From a checkpoint of a small mixture-of-experts model trained on Wikipedia.
Experts: 64 experts in each of 7 layers, 432 GELU neurons an expert, 1 pick a token.
Training: a variant of Muon for the experts, 584M tokens, 10012 steps.
Below are experts of layer 4 (counted from 0) of a mixture-of-experts language model. Rows are named router (the router's row for the expert), up (a neuron's input weights, with its number), down (a neuron's output weights, with its number) and show model dimensions 0-191. Each number is 128 + 32 x the weight over its row's rms, rounded and kept within 0 to 255.
Before each expert's rows: "comes before" lists some tokens at least twice as common just after its tokens as in all text; "comes after" lists some tokens at least twice as common just before its tokens as in all text. This comes from a sample of Wikipedia text that the model never trained on. Tokens count by the router's weight.

# expert 62
comes before: "|", "\n", " ", " ·", " 0", " States"
comes after: " |", " ", " in", " of", " 0", " United"
router [153 194 181 101 173 155 138  92  88  75 171 159  82  94 116 124 117  85 144 150 149 102 160 129 102 151 152 172 175 178 103  79 103  84 155 175 172 154 177 107 159 115 111 142 169 164 163  95 130 119 171 176 137 151  80 171  73 101 160  99 158 144  94 153 191 126 116 102 105 178  96  94  93  86 179  92 148 158  88  92 160 151  96  88 169 163 153  96 151  84 137 115 148  84  74  79 135 112 116 135 127 142 169 108 111 106 108  99  90  94  94 168  98 155 144  95 131 147 170 121  96 128 134  87  95 123 148 142 150 111  91 163 153 156 156 162 107  99  93  82 101 133 159 154 147 162  79 107 133 112 150  82 102  91 129 174 158  87 145  86 168 164  94  87 173 107  72 160 127 147 141 140 162 154 163 153 145 157 158 108  84 134 115  95 144  96 149 128  70 161 172 164]
up0 [121 145 136 143 185 122 148 110  84 110  98  89 112 119 179 190 130 146  95  85 178 107 146 166 134  89 156 157 123 130  65 131 132 100 134 136 148 146 163 111 149 175 157  64 147 141 182 129 169 153 123 156 146  94 114 103 152  81 167 151 184 162  67 137 137  72  86 168 113 119  82 112 101 124 155 154 122 143 127 134 177 119 125 126 101 156 125 149 153 144 140 212  89 104 123  81 125  85 150 126 192 167  77  53  85  82 146 113 118  86 147 140 159 181 213 114 166 173 117 129  66 120 136 144  71 138  98 159  86 127 120 133 171 155  98 123 109  88  94 170 168 131 130 125 161 117 128 129 155 107 102 142 156 134 107 138 161 114 110  61  97 139 178 143  87  93 172 119 104 135 142 142 124 142  89 174  99 110 164 156 133 131 117 131  70  62 140 143 108  76  79 191]
down0 [105 104 129  95 118 131 112  92 240 118 117  78 109 200 152  98  90  71 178 163 136 155 130 137 152 135 194 209  90 146 111 105 135 115 125 158 107 142 130 160  76 144  69  87 152 117 104 114 134 107 156 125 158 108 121 149 119 150 127 159 164 126 151 140 157 149  57  16 103  90 178 141 116 107 165 108 108 140  79 133 119 129 178 109 102 138 147 116 164  87 137 127 154 154 102 173 167  90 101 150 157  85 122 127 102  64 119 113 152 150 178 136 104  56  44 138 127 111 110 127 155 132 181 112 160 180 133 145 127  94 135  88 152 134 106  74 136 192 118 134 145 160 124 150 145 143 123 130 166  74 129 114 155  87 177 108 119 124 105  94 129 132 132 145 134  86 134 126 102 142 114 135  87 137 127 164 168  76 111 143 163 125 139 153 160 117 180 152 103 211 105 115]

# expert 57
comes before: " |", " —;", "N", "0", "1", "2"
comes after: " |", "\n ", " —;", ";", ")", " medal"
router [131 178 100 114 163 173 160 104 106 121 124 113  99 123 164 107 106  85 138 137 177 117 172 113 110 135 158 177 151 182 119  85 111 120 154 171 134 137 140  94 146  98 101 111 156 152 159 104 101 126 178 153 134 108  87 170 113  99 175 122 164 172 124 165 178 132 123 102  61 152  87 118 118  78 174 113 133 163 100 108 200 181 102 122 177 140 126 106 145 121 189  96 180  97 113 119 128 114 125 117 152 136 141  98 145 123  99 108  66  97  81 172 104 139 124 124 135 133 165 111 134 118 110 116  97  72 139 139 174 134 100 162 113 169 159 129 134  92  90  87  83 174 118 183 147 141  90  66 142  82 206 107 123  75  98 137 183  85 156  69 162 140 102 104 142 100  74 179 117  93 138 104 166 156 179 113 152 152 141  77  97 131  65  97 181 102 155 109  67 146 193 144]
up1 [110  90  96 103 121 146 132 148 127 151  77 111 140 136 182 108 161  76 168 123 119 122 136 113 128 109 158  95 206 106 210 154 132  89 175  91 140 140 151 217 124 102 146 168 177 128 117 136 146 148 170 121 107 102  62 100 109 135 182 134  93 147 131 106 119 190 125 145 112 150 107 105 148 192 104 126 189 172 128 115 225 169 132 151 173 143  69 122 101 161 127  95 153 142  98 128 149 154 123  56 156 154 134  54 116 170 130 123 133  82  74 110 152 179 142 111 157 117 116 174 114  91 127 145 155  94 145  93 144 162  80 147 173 144 119 109 121  59 117 161 126 108 110 118 131 154 129  77 163 122 119 131 101 146 136  74 138 110 146 114 148 129 153 122 111 116  86  90 118 166 139 104  93  69  51 125 147 169 110 113 106 128 139 101 116  72  90 172 162 200 118 154]
down1 [113 122 103  36 104  82 107 181 118 101 158 118 141 157 162 188  70  84 172  91 159 130 179 125 120 192  93 179 173 127 156 154 150 114 127 187 130 175 103 125 131  87 188 181  93 100 112  96 131 110  51 130  76 133 106  77 152 163 114 127 107 147 159 163 156  66 122 133 131 151 114  77 115 155 106  96 131 113 148 119 102 116 184 126 117  76 170 163 200 122  77 138  96 138 164 110 176 142 163 134 126 102 145 141 116 167 169 103  96 132 130 139 158 126 131 140 116 139 148 100 116 148 118  88 171 157 127 100  98 138 200  97  89 134 178 157 153 108 101 168 163 111 153  79 156  61 159  95 129  87 180 142 109 145  95 102 111 115 108 140 117 117 132 144 123  83 133 135 124 159 156 109 117  83 132  94 118 146 172 147 154 102  82 158 129  45 186 122 183 109 147 152]

# expert 8
comes before: "\n", "-", "|", " a", "5", "6"
comes after: ".", ")", " to", ".\"", " 21", ")."
router [153 193 182 101 173 154 138  93  88  76 171 158  82  95 117 124 117  85 144 150 149  97 159 129 101 151 151 172 175 178 102  79 103  85 155 174 172 154 178 107 158 115 112 142 170 163 163  95 130 119 171 176 137 151  80 170  73 100 160  98 159 144  94 152 190 125 116 102 105 177  96  94  93  86 179  92 148 159  87  92 159 151  95  87 169 164 153  96 152  84 137 115 148  84  74  79 135 112 116 135 127 142 169 108 111 105 108  99  89  94  93 168  98 155 144  96 131 147 169 121  96 128 134  87  95 123 148 142 151 111  91 162 153 156 156 162 106  99  94  82 100 134 159 154 147 162  79 107 133 112 150  82 102  91 130 174 158  87 145  86 168 164  93  87 172 107  72 160 126 147 141 140 162 154 163 152 145 156 159 108  84 134 115  94 144  95 149 128  70 161 172 164]
up1 [ 85 186 109  92 152 143 173 166  69 143 115 122  94 138 122 118 123 131 116  81 193 157 144 115 104 125 161 170 130  88 150  85 116 151 138  98 157 121 141  95 175 137 108 165  94 184 191 146 141  94 101 131 129 134 140 167  91 127 146  78 125 132 171  98 121 114 145 153 139  98  99 125 150 114 109 148 142 138 119  60  87 104  46  73 109  21 100 121 152 108 178 125  97 135  75 112  99 128 164 174 165 139 173 141 158 133 133 108 123 104 106 130  97 136 178 108 186 155  91 124 115  98 148  89 152 104 120 160  87 107 115 144  80 111 141 128 107 143 109 145 143 174 135  60 125 100 113 129 165 140 139 157 134 188 114  97 159 108 179 151 129 137 116  98 174 157 141 109 147 143 139 188 147 109  91 104 181 122 180  86  31 182  94 124  61 171  92 182 124 165 118 103]
down1 [ 73 103 129 178 129 151 121 175 167 109 114 112 194 122 107 147 121 172 129 136 180 118 179 118 106 136 190 124 136 139 108  86  99  83 178 157 119 181 149 109  75 152 132 121 141 184  86 118 113 107 126 137 121 117 156 136 115 145 135 181  87 139 121 184 162  86 106 170 106 108 127 156 138 165 134 152 134 165 135  78  96 130 177 186 135 148 128 162  77 167 121 110 128  95 165 134 168 164 119 148 100 126 133 155 185 136  94 164 184 116 156 125  82 144 117 139 178 131  53 103 140 115 122  95 121 180  73 155  65 113 150  74  97  88 193 126 110 130  77 120 167 114 145 205 125  95 141 144 129 106 174  74  91 102  91 154 135  97 122 119 156 102 117 142 126 102 141 154 131 106 115 104 178 155 179  95 109 121 143 116  81 165 200  80 182 179  60  92  95 153 147 151]

# expert 15
comes before: ",", " also", " and", "==", ")", "ly"
comes after: "==", " a", " in", " the", "born", " Los"
router [153 193 181 102 174 155 138  92  88  76 171 159  82  95 117 123 117  85 145 150 149  98 158 129 101 151 151 172 174 178 102  79 103  85 156 174 172 154 178 108 158 115 111 141 170 164 163  96 130 119 171 176 137 151  79 170  73 101 160  98 158 144  95 153 190 125 116 101 104 177  96  94  93  86 179  92 148 159  88  92 160 150  96  87 169 163 154  96 152  84 138 115 148  84  74  79 136 111 116 135 127 142 169 109 111 106 108  99  89  94  94 168  98 154 144  95 131 146 169 121  96 128 134  87  95 123 148 141 151 111  91 163 153 157 156 162 106  99  93  82 100 133 159 153 146 163  79 107 134 112 150  82 103  92 130 175 158  87 145  86 168 165  93  86 173 107  72 161 127 146 142 140 162 154 163 153 144 157 158 108  83 133 115  95 144  95 149 128  70 161 172 164]
up1 [178  88 175 141 147  63 165 139 113 131 151 113 201 147 148 142 113 138  94 135 121 137  65 100 181 135 139  92 157 109 127 118 152 149 153 132 170 126 155  65 176 178  90 132 141 181 101 163 140 181 129 102 157 169  62 141  83 118 130 123 119 154 144 149 147  61 170 142 102  35 120  57 127 147 161 143 163 101 155 127 151 126 140 113 111 103 163  87 167 111 137  75 119  50  79 119 126 124 122 117 144 112 135 130 133 144 126 111  97 154  92 138 148 168 134 116 112 167 159 110 118 113 163 117  78  76 168 150 131 105 127 132 120  82 103 119 111 135 145  85 120 106  87 147  89 161  90 104 168 129 140 163 128 121 137 124  86  74 153 171 118  79  66 184 182  84 108 158 103  78 119 192 166  82 121  74 154 166 115 119 120 175  49 108 164 116 168 122 164 138 139 139]
down1 [130 146 141 138 144  73  71 122 113 133 180 119 110  84  86 141 139 163 177 129 153 127 113 144 195 188  44 139 158 164 111 150 124  87 169 134 136 112 170 127 147 149 181 122 175 158 110 136  72 112 137 136  93 149 133 114 111 148 128 191 136 157 173 156 128 141 100 112 155 129 127 198 126 130 123 104  93 137 137 179 150 183 144 143 107 100 121 207 148 107 143 143  75 106  69 138 145 115  91 136 130  94 146 129 139 128 135 138 153 129 179 119 199 136 153  97 155 141  61 171 122 164 117 151  65 128  70 161 140 161 140 108 153 141 155 149 119  93 106  96  94 169  55 117  79 219 115 132 117 206 153 161 137 116 140 189 124 133  95 131 136 154 151 151 111 157  91 131 176 171 149 112  72  80  67 126 119  95 106  58 136 121  87 148 114  91 162 123  88 136 129 128]

# expert 36
comes before: ")", "–", " |", ",", "),", ":"
comes after: "–", " (", ",", "18", "-", " 17"
router [152 194 181 101 174 155 138  92  87  76 170 158  82  94 116 123 117  85 144 150 149  91 157 129 102 151 151 172 175 178 103  79 103  85 155 174 172 153 177 107 158 115 112 141 169 164 163  95 130 119 171 176 137 151  79 171  73 101 160  98 158 143  94 153 190 126 116 102 105 177  96  94  93  86 179  92 147 158  88  92 160 151  96  87 169 164 153  96 151  84 137 114 148  83  74  79 136 112 116 136 127 141 169 107 111 105 108  98  89  94  94 168  98 155 143  96 131 147 169 121  96 128 134  87  95 123 147 142 150 111  92 163 152 156 156 162 107  99  93  82 100 133 159 154 147 163  79 107 134 112 150  82 102  91 129 174 158  86 145  86 168 164  93  87 172 106  72 160 127 147 142 139 162 154 163 153 144 157 158 107  84 133 115  95 144  95 149 128  70 161 172 164]
up1 [181 115 155 133 126  87 154 141 137  76 140 145 179 142 114 101 169 133 118 101 145 182 165  77 133 136 131 153  99 100 121 135 120 153 121 167 148 180 125 142 115 118  90  57 152  82 127 125  82 160 104 195 153 125 156 158 107 158 152 148 116 163  89 187 182  98 129 159  58 146  83 101  78  49 160 111 102 110  65 103  95 147 135 138 148 181 156 145  75 117 130 118 125  98 113  94 134  72 118 142 126 180 112 108 147  56 137 103  78 127 123 160  85 189 101 110 122 202 130  72 181 146 138 130  89 148 115 168 125 144  97 145 164 133 134 107 128 137 141 123  89 144 147 175 146  55 111 146 131 119 122  95 122 122 106 114 182 134 156 157  70 172 136 101 200 138 135 143 192 152 115 113  90  67 153 154 133 149 141 168 171 163 161 108  77  90 156  81 118 105 125 112]
down1 [128 123 175 165 184 151 121 106 101 116 136  81 144 151 127 120  88  84 136 134 213 163 159 186 106 125 159 151 113 103 129  95 134 117  94 108 109 136 175  72 158 156 165 133  70 150  93  90 157 122 159 119 157 115 119 173  85 116  81 105 153 143 155 124 115 145 208  63 129  75 116 131  78  76 117 181 190 130 112 133  76 105  69 101 111 168 138 195  85 119 156 158  80 100 104 134 127 160  99 146  99 141  86  79 128  84 149 139  85 100  76 148 182  92 136 132  67 134 129 123 179 139 179 136 127 100  74 129 108 184 145  83  69 133 114 154 128 132 110 127 165  92 113 112 142 107 141 174 127 107 111 101 145 163 141 145  66 130 160 124 114 123 133  78 105 111 148 126  60 150 132 119 162  99 163 150 150 136 169 132 133 106 205 130  94 140 127 197 118  78 127 112]

# expert 22
comes before: "\n", "See", "History", "Early", " List", "Career"
comes after: "\n", " also", " career", "History", " life", "Career"
router [153 118 122 110 136 122 147 109 126  94 139 137  81 113 108 123 125  86 140 178 160  93 163 114  88 166 142 126 152 120 112  90 102  88 187 203 175 181 138  91 139 116 107  73 152 217 174  57  89 129 161 130 142 105  78 125  97  86 119 107 190 128  90 165 155 139 106 134 123 131 102 121 138 121 167 160 148 136 110 125 181 175 127  89 147 138 164 113 194 125 146 126 143 114 110 103 146 142  92  74 134 144 206  91 143 108  72 136 121 138 124 216 131 136 166 133 132 150 215 121 114 127 145  73 138  80 113 104 112 147 140 139 134 117 200 179 142 105 136 120 114 120 142 143 164 148  88  72 140 130 138 132 130 131 202 140 162  98 131  17 108 151 110 107 133 119 100 135  87 147 164 110 163 114 154  92 142 142 158  88 124 161  42 104 131 110  78 125  95 120 140 153]
up1 [148 124  68 142  94  96 140  85 154 134  88 134 130  97 106 130 108 116 167 184  88 107 118 119 144 104 171  71 115 199 124 145 151 182  70 155 139 132  87 116 136 103 123 120  87 143 110 125 168 110  81 143 129 133  48  69 145 148  87 101  84 171 107  19 146 115 126 173 103 148 158 105 126  63 159  87 129 158 118  99 135 176  98 131 110 101 126 162 117  66 150  77 142 104 113  89 149 111 146 166 108 138 169 166 119 109 123 111 140  80 147 131 169 166 159 146 105  89 137 128  76 128 142 143  98 145 140 143 112 140  74 130  99 158 188 129  99  85  93 116 165 147 145 108 146  73 135 109 105 151 163 169 113 163 177 102 112 127 141 157 119 182 125 161 154 161  91 146 164 134 159 198 226 130 106 141 158 125  91 124 160  94  86 178  93 110 113 129 167  82 118 173]
down1 [ 78 119 137 120  97 108 142 153  90  44 119 150  82 157 141 106 123 143 143  78  73 101 104  77  97  60 107 125 181 137 121 148  99 117  58  98 139  91 155 151 108 159  70 104 126 141 185 110 147 145 179 171 111 141 114 111 109 137 123  72 129 153 132 151 105 126 121  95  61  82 146 132 109  97 124 162  76 124 142 128 134 157 123  91  42 107 116 110 143  92 200 119  90 119  99 162 148  99 154 139 143 136 147 226 177  97 172 138 162 119 105 136 147 124  20  81 122 163  57 133  47 137 160 137 130 120 179  85 145 118 119 121 153  68 163 187 111 195 137 119 150 127 111 118 100 116  87  95 114 153 104 117  95 122 128 146 127 104  67 105 120 111 135 104 171 124 147 127 118 105 100 128  98 113 119 194 134 149 110 115 105 133 154 141 143 105 110 111 124 166 116 107]

# expert 5
comes before: "-", "\n", "===", "==", "|", "----"
comes after: "\n", ")", "\"", ".", "===", "=="
router [153 194 181 103 173 155 138  92  88  76 170 159  81  95 117 124 117  85 144 150 149  94 157 129 102 151 151 172 174 178 103  79 103  85 155 174 172 154 178 108 158 115 112 141 170 164 163  95 130 119 171 176 137 151  79 170  73 100 160  98 159 143  94 152 190 125 116 102 104 177  96  93  93  87 179  92 148 159  88  92 159 151  95  87 169 163 154  96 152  84 137 114 148  84  75  79 136 112 116 135 127 141 169 108 111 106 108  99  90  94  94 168  98 155 144  96 131 147 170 121  95 128 134  87  95 122 148 143 151 111  92 163 153 156 156 162 107  99  93  82 101 133 160 154 147 163  79 107 133 112 151  82 102  91 130 174 158  87 146  86 168 164  94  87 172 106  72 160 127 147 142 139 162 155 163 152 144 157 158 108  84 134 115  95 144  95 149 128  70 161 172 164]
up1 [117 116  93 191 118 123 132 118 118 139 107 151 153  94 169 107 127 141  58 143 173 199 173  94  52  80 135 166 192 107 105  74 175  95  98 116  88 115 124 126 152 139  80 103 177 152 145 201  77 128 152 175 148 132 127 131  89 116 118 152 134 119  88 123 163 174  92 109  65 141  71 119 111 100  97  93  96 124 139 175 123 138 166 148 113 100  91  71 104  72 123 158 163 141 133 110 111 159  93 102 133 141 123 213 143 107  67 213  85 101  95  94 110 148 102 130 195  92 136 152  99 154 139 174  73 150 118 106 112 148 152 126 147 157 165 174 102 120 168 101 167 129 141 140 106 145 138 154  75 120 130 136 140 112 108 122 173 199 128 102  73 103 152 125 149 143 159 161 160 124 170 106 137 124 120 139 172 171 139 129 154 141 109  50 124 110  99 136 119 109 141 162]
down1 [158  86 158 128  71 167  94 141  69  74 120 137 161 108 103 182 113 104  94 142 188 106  92  74  81 108 168 119 216 103 131 111  76 102 135  74 108 109 144 178 107 140 146 181 137 152 165 103 152 195 120 135 146 135 150 101 133 120 142 102 103 207 118 113 106 101 192 114 164 138 125 111 130  87 138 108 103 112 214 199  82 163 116 126 120 115  84 169 114 149 127  81 122 153 168 146 156 182 157 103 185 134 168  63 169 115  94 101 120 151 111 128 143 147 106 140 122  85 116  79 132  99  65 137 132 107  79 144 121  99 139 177 122  86 105 125 176 170 146 133 131 123 108 115 155  87  81 179 145 130 121 110 112 127 146 130 123  94 173  97 124 125 123 169 122 180 163  87 146 116 176  95 114 127 164 138 108 159 103 179 140 162 156  97 143  82 173 122 144  64 139 123]

# expert 40
comes before: " |", ",", "–", ".", ";", "th"
comes after: " |", "|", ";", " on", ":", " November"
router [124 162  82 106 174 119 142 130  87 109 173 160  91 137 124 109  78 122 152 148 135 123 164 101 117 151 175 190 165 155 123 114 121 111 157 156 192 139 131 146 192  88 127  82 127 142 126 131 124  15 185 154 149 191 123 146 108 105 122  91 144 136  80 129 135 115 123 133 109 152 127  70 120  44 114 123 120 119 132 102 123 188  79  85 156 191 161 131 178  94 132  89 146 109 131 113 151 124  86 100 121 144 138 123 105 120 109 112 114  69 135 161 104 160 140 110 128 172 125 117 117 145 123 127 118  99 131  86 107 103  69 121 102 176 156 164 113  65 126 105 111 147 176 138 151 149  88 107 161  57 138  96 136 132 121 143 167 134 187 115 197 176 104  62 138  83 114 160  87 136 154 121 125 133 140 119 191 182 194  68 132 142  67 134 112  66 101 104 111 164 166 139]
up1 [158 122  87 140 110 157 129 159 132 155 144  86  76 131 136 118 139 153 169 124 126 125 160  68 172 102 156 148  92 127 105 100 120  31  99 178 160 117 128 112 183 117 146 135  85 131 134 112 105 107 143 119 153 150  84 100 162 109 126 109 155 151 119 128 132 154 197 118 128 155 137  81  66 154  97 192 121  85 119  85  80 157  70 135 137 114 100 135  71 152 146  85  91 132 119 153 190  68 150 115 106 112 112 181 144 124  38 167 114 109 130 106 109 121  71 128 106 145 106 128 137 146 101  86  83 197 100  82 167 169 138 129 123 136 108 174  93 151 133 143 140  63 159 116 176 143 148 198 120 117  81 107 114 121 107 105 177  82 182 165 152 104 159 126 160 155 149 135 133 149 199 179 129 135  66 122 122 162 135 140 185 198 116 184 127 139 154 112 142 141 136 165]
down1 [136 133 136  96 112 154 110 120 100 134 152 111 132 121 105 100 147 139 109 112 140 118 140  98 105 150 140 129 119 109 163 150 137 172 100 122 132 136 156  87 108 153 145 119  97  99  99 125 104 122 145 122 116 137 127 163 102 130 112 136 135 159  62 137  79 112  81 208 147  57  91  96 221 169 163  77  88 124 209 117 155 157 201  42 165 117 141 198 163 124 104 126 117 109 149 160 132 125  90 115 166 132 106  94 145  92 128  98 156 157 130  86 152 120 114  82 156 104 100 120 140 148  98 113 112 106 140  99 133 117  91 175 110 124 120  78 110  93 181 120 104 206 115 108 132  91 140  71 158 166 115  79 156 126 182 121 112 127  89 101 104 138 173 165 126  42  74 144 161 142 109 152 122 184 158 178 128  52 182 141 119 111 105  55 141 160 139 153  75 136 147  66]

# expert 45
comes before: " |", ";", " ", "ama", "ij", "adesh"
comes after: " |", ";", ":", "|", "=", "',"
router [152 194 181 104 173 155 138  92  88  76 171 159  81  94 117 124 117  85 144 150 150  99 157 129 101 151 151 172 175 179 102  79 103  85 156 174 172 154 177 108 158 115 112 142 170 163 163  95 130 120 171 176 137 151  79 171  73 101 160  99 159 143  94 153 190 125 116 102 105 177  96  94  93  86 179  92 148 159  88  92 160 151  95  87 169 164 154  96 152  84 138 114 148  84  74  79 136 112 116 136 128 142 169 108 112 105 108  99  90  94  94 168  98 155 144  95 131 147 169 122  96 128 134  87  94 123 148 143 151 111  91 163 153 156 156 162 107  99  93  82 100 133 160 154 148 162  79 107 133 112 151  83 103  92 129 174 158  86 145  86 168 164  94  87 172 107  72 161 127 147 142 140 162 155 163 152 144 157 158 108  84 133 115  94 145  95 149 128  71 161 173 164]
up1 [ 79 127 118 119 149 150 109 158 109 180 116 169 101 157 143 163 104 130 175 174 130  80  83 139 188 170 125 195 118 134 131 119  72 152 162 161 129 140 107 170  71  87  53 127 120 143 128 116 146 127 179 175  93 137 111 153 155 136 113  86 163 118 141 136 147 119 107 155 120 174 143 157 118 189 102 140 131  98 142 125 180 118 105 136 168 129 114 116 147  91  82 115 150 127  44 104  80 118 179 135 147 178 160  95 114 102 181 120 102 138 147 136  78 158 170  85 115 153 128 183 170 163 149 114 162 136 145 163 104 116 118 141 151 147 101  81  89 110 101  98 127 132 124 111 116 102 140 101 128  89  95 127 117 225 103 124 105 138 181 106 147 114 135 136 244 143 121 109 114 125 146 139  88 157 173 113 165 142 134 121 166 153 119  80  87  63 192 150 220 155 105 116]
down1 [124 136 155 135  94 104 161 127 118 167  95  75 119 107 120 143 136 155 123 141 159 168 121  89 128 182 149 125  88 134 111 125 103 191 158 142 155 108 126 120  84 155 184 153 124 126 140  71  86 133 161 110 117 118 153 145  79 140 178 185 149 181 104 167 114 137  95 154 171  39 129 155 130 112 102 153  93 137  66  82  61 109  89 159 111 123  77  94  99 160 114 151 126 147 114 161 105  64  58 141 107 126 182 129 106 115 144 138 134  91  83 128 110 102 100 125 185 125  79 157 107 168 124 128 196 155  91 104 105 207 144 112 134 106 127 121 128 132 144 143 142 147  88 109 125 155 150 121 156 140 146 122 207 118 148 131  94 150 127 127 156 115 188 141 151 148 151 172 111 126 132 126 148 168  94 161 111  33  92  97 208 100 127 169 151 131 101 139  43 154 189  91]

# expert 35
comes before: "H", "General", "up", "B", "Am", "G"
comes after: " Saint", "it", " Co", " medium", "adier", " all"
router [153 193 181 101 173 155 138  92  88  76 171 158  82  95 117 124 116  85 145 150 150  97 159 129 102 151 151 172 175 178 103  79 103  84 155 174 172 154 178 108 158 116 112 142 169 164 163  95 130 119 171 176 137 151  79 171  73 101 160  99 159 144  94 152 190 126 116 101 105 177  96  94  93  86 179  93 148 159  88  92 160 151  96  88 169 164 153  96 152  84 138 114 148  84  74  79 135 112 116 135 127 142 169 107 112 105 108  99  89  94  94 168  98 154 144  95 131 147 169 121  96 127 134  87  95 123 148 143 151 111  91 162 152 156 157 162 107  99  93  82 100 134 159 154 147 162  79 107 134 112 150  82 102  91 130 175 159  87 145  86 168 164  94  87 172 106  72 160 127 147 142 139 162 154 163 153 144 157 158 108  84 134 115  94 145  95 149 128  70 161 172 164]
up0 [113 203  78 130 124  89  60 126 116 137 141 150  67 122 184 120 106 185 108 143 101  95 151  95  93 148 128 157 120 125 117 132  97  55 139  85 130 146 157 113  96 112 101 121 103 143 145  52  92  41 137 166  85 128 169 159 156 110 111  92 173 108 103 136 144  64  96 105 111 147  91 119 117 116 146 121  71 160 116 109 139 141 143  98  94 155 102  99 121 123 123 187 142 108 141 145 134 133  95 161 112 191 150  70  96 112 147 196 126 135  99 177 140 164 162 129 108 101 118 119 156 142 165  75 176 164 181  79  70  72  95 161 126 100 171 136 126 152  68 148 143 154 149 129 127 122  85 115 124 130 144  79 113 121  97 131  62 149 160  86 109 175 162 159 146 105 113 129 141 154 104  78 137 127 157 157 141 117 171  99 182 123 157 134 194 162 178  84 147 154  72 148]
down0 [138 162  86 130 139 178 205 119 157  41 143 128 159 175 133 125 156 133 166 143 129  92 113 161 125  84 186 156 122 121 101 114  87 163 105 116 115 178  97 142  97 157  62 109 141 115 162 150 103 114 106 148 179 161 155 102 149 150 123  93 146 142 131 112  87 141 155 115 131  76 151  99  61 129 163 109 115 111 142 163  82  91 109  59 117  90 152 138 143 167 108 125 107 103  87 116  73 164 176 125 136 115 135  80  87 112 156  98 122 100 171 151 112 131  66 143 163 129 134 121 177  93 114  62 181 161 129 137  95 111 122  89  91 134 120 151 185 161 153 155 133  87 157 159 154 131 158 133 122 164 150 136 139  23 116 147 148 132  95  67 101 188 171  95 100 130 125 124 147  94 101 143  95 130 138 130 142 115 104  78 202 108  72 152 147 148 122  89 141 205  74 132]

# expert 10
comes before: "www", "ment", " of", ",", ".", "prise"
comes after: " https", " the", " Career", " http", " Holy", " Enter"
router [153 194 182 102 173 155 138  93  88  76 171 159  82  94 117 124 117  85 144 150 150 100 159 129 102 150 151 172 174 178 103  79 103  85 155 174 172 154 178 108 158 116 112 142 170 163 163  95 130 119 171 176 137 151  79 170  73 101 161  98 159 143  94 153 190 125 116 102 105 177  96  94  93  86 179  92 148 159  88  93 159 151  96  88 169 164 154  97 152  84 138 114 148  83  74  79 136 112 117 135 127 142 169 108 111 105 108  99  89  94  94 168  98 155 143  95 132 147 169 121  95 128 134  87  95 122 148 143 151 111  92 163 153 156 156 162 107  99  94  82 101 133 159 154 147 163  79 107 134 112 151  82 102  91 129 175 158  87 145  87 168 165  93  87 173 106  72 160 126 147 142 140 162 154 163 154 144 157 159 109  83 133 115  95 145  95 149 128  71 161 172 164]
up1 [115 109 102 144  94  71 172 122 127  96 156 146  95  61 101 155 157 107  90  77 154 102 144 147 123 155 167 108 156  93  68 150  75  99 111 151 196 106 147 131 129 127 143 127 165 140 143  81  65 104 153  84  75 182 169 108 116 172  96 118 160 145 145 162 104 178 109 137 105 117 175  97 183 133 119 109 111 145 118 190 137 148 126  53 150  80 191  97 144 139 131 149 156 121 147 143 115  96 104  98 177 131 171 100 118 143 125 105 168 197  97 103 153 147 118 146 105 177 132 160 137  92 148 155  70 102 137  94  94  87  96  99 145 157 219 153 123 118  86 119  82 164 136 153 138 143 135 134  61  91 181 131  95 142 120 120 155 128 170 167 153 213 162 139 108 181 162 170 173 138 125  93 157  69 128 121 105 121 103  92 138 140 134  97 108 120 128  98 122 189 142 136]
down1 [ 80  95 173  95 156 179 113  98  95 139  69  86 143 147 134  97  85 149 141 151 128 163 116 112 136 154 143  97 162  86 141 166 136 110 109 185 159 114 123 119 168 163  56 132 136 106 110  59 127 119  84  91 133  92 145 125 138 100 145  85 143 156 192 129 114 121 141 105 146 114 199 118 140 163 101  97 105  91  73 108 131 134 139 156  88 185 163 140 148 136 191 151 128 158 125 144 115  73 129 117 105  95 129 119 104 140 113  92 159  94 164 101 132 175 132 110 157 130 146 181 156 111 117 102 124  99  74  32  94 110 206 130 130 151 183  89 120  73 170 124 100 168 117 110  98 167  81 119 114 143 104 155 139  81 137 137 104 141  95 153 111 110 130 134  88  89  98 115 117  80 134 173  44  71 133 162  58 115 108 162 112 179 129 111  98  96 142 178 170 131 120  61]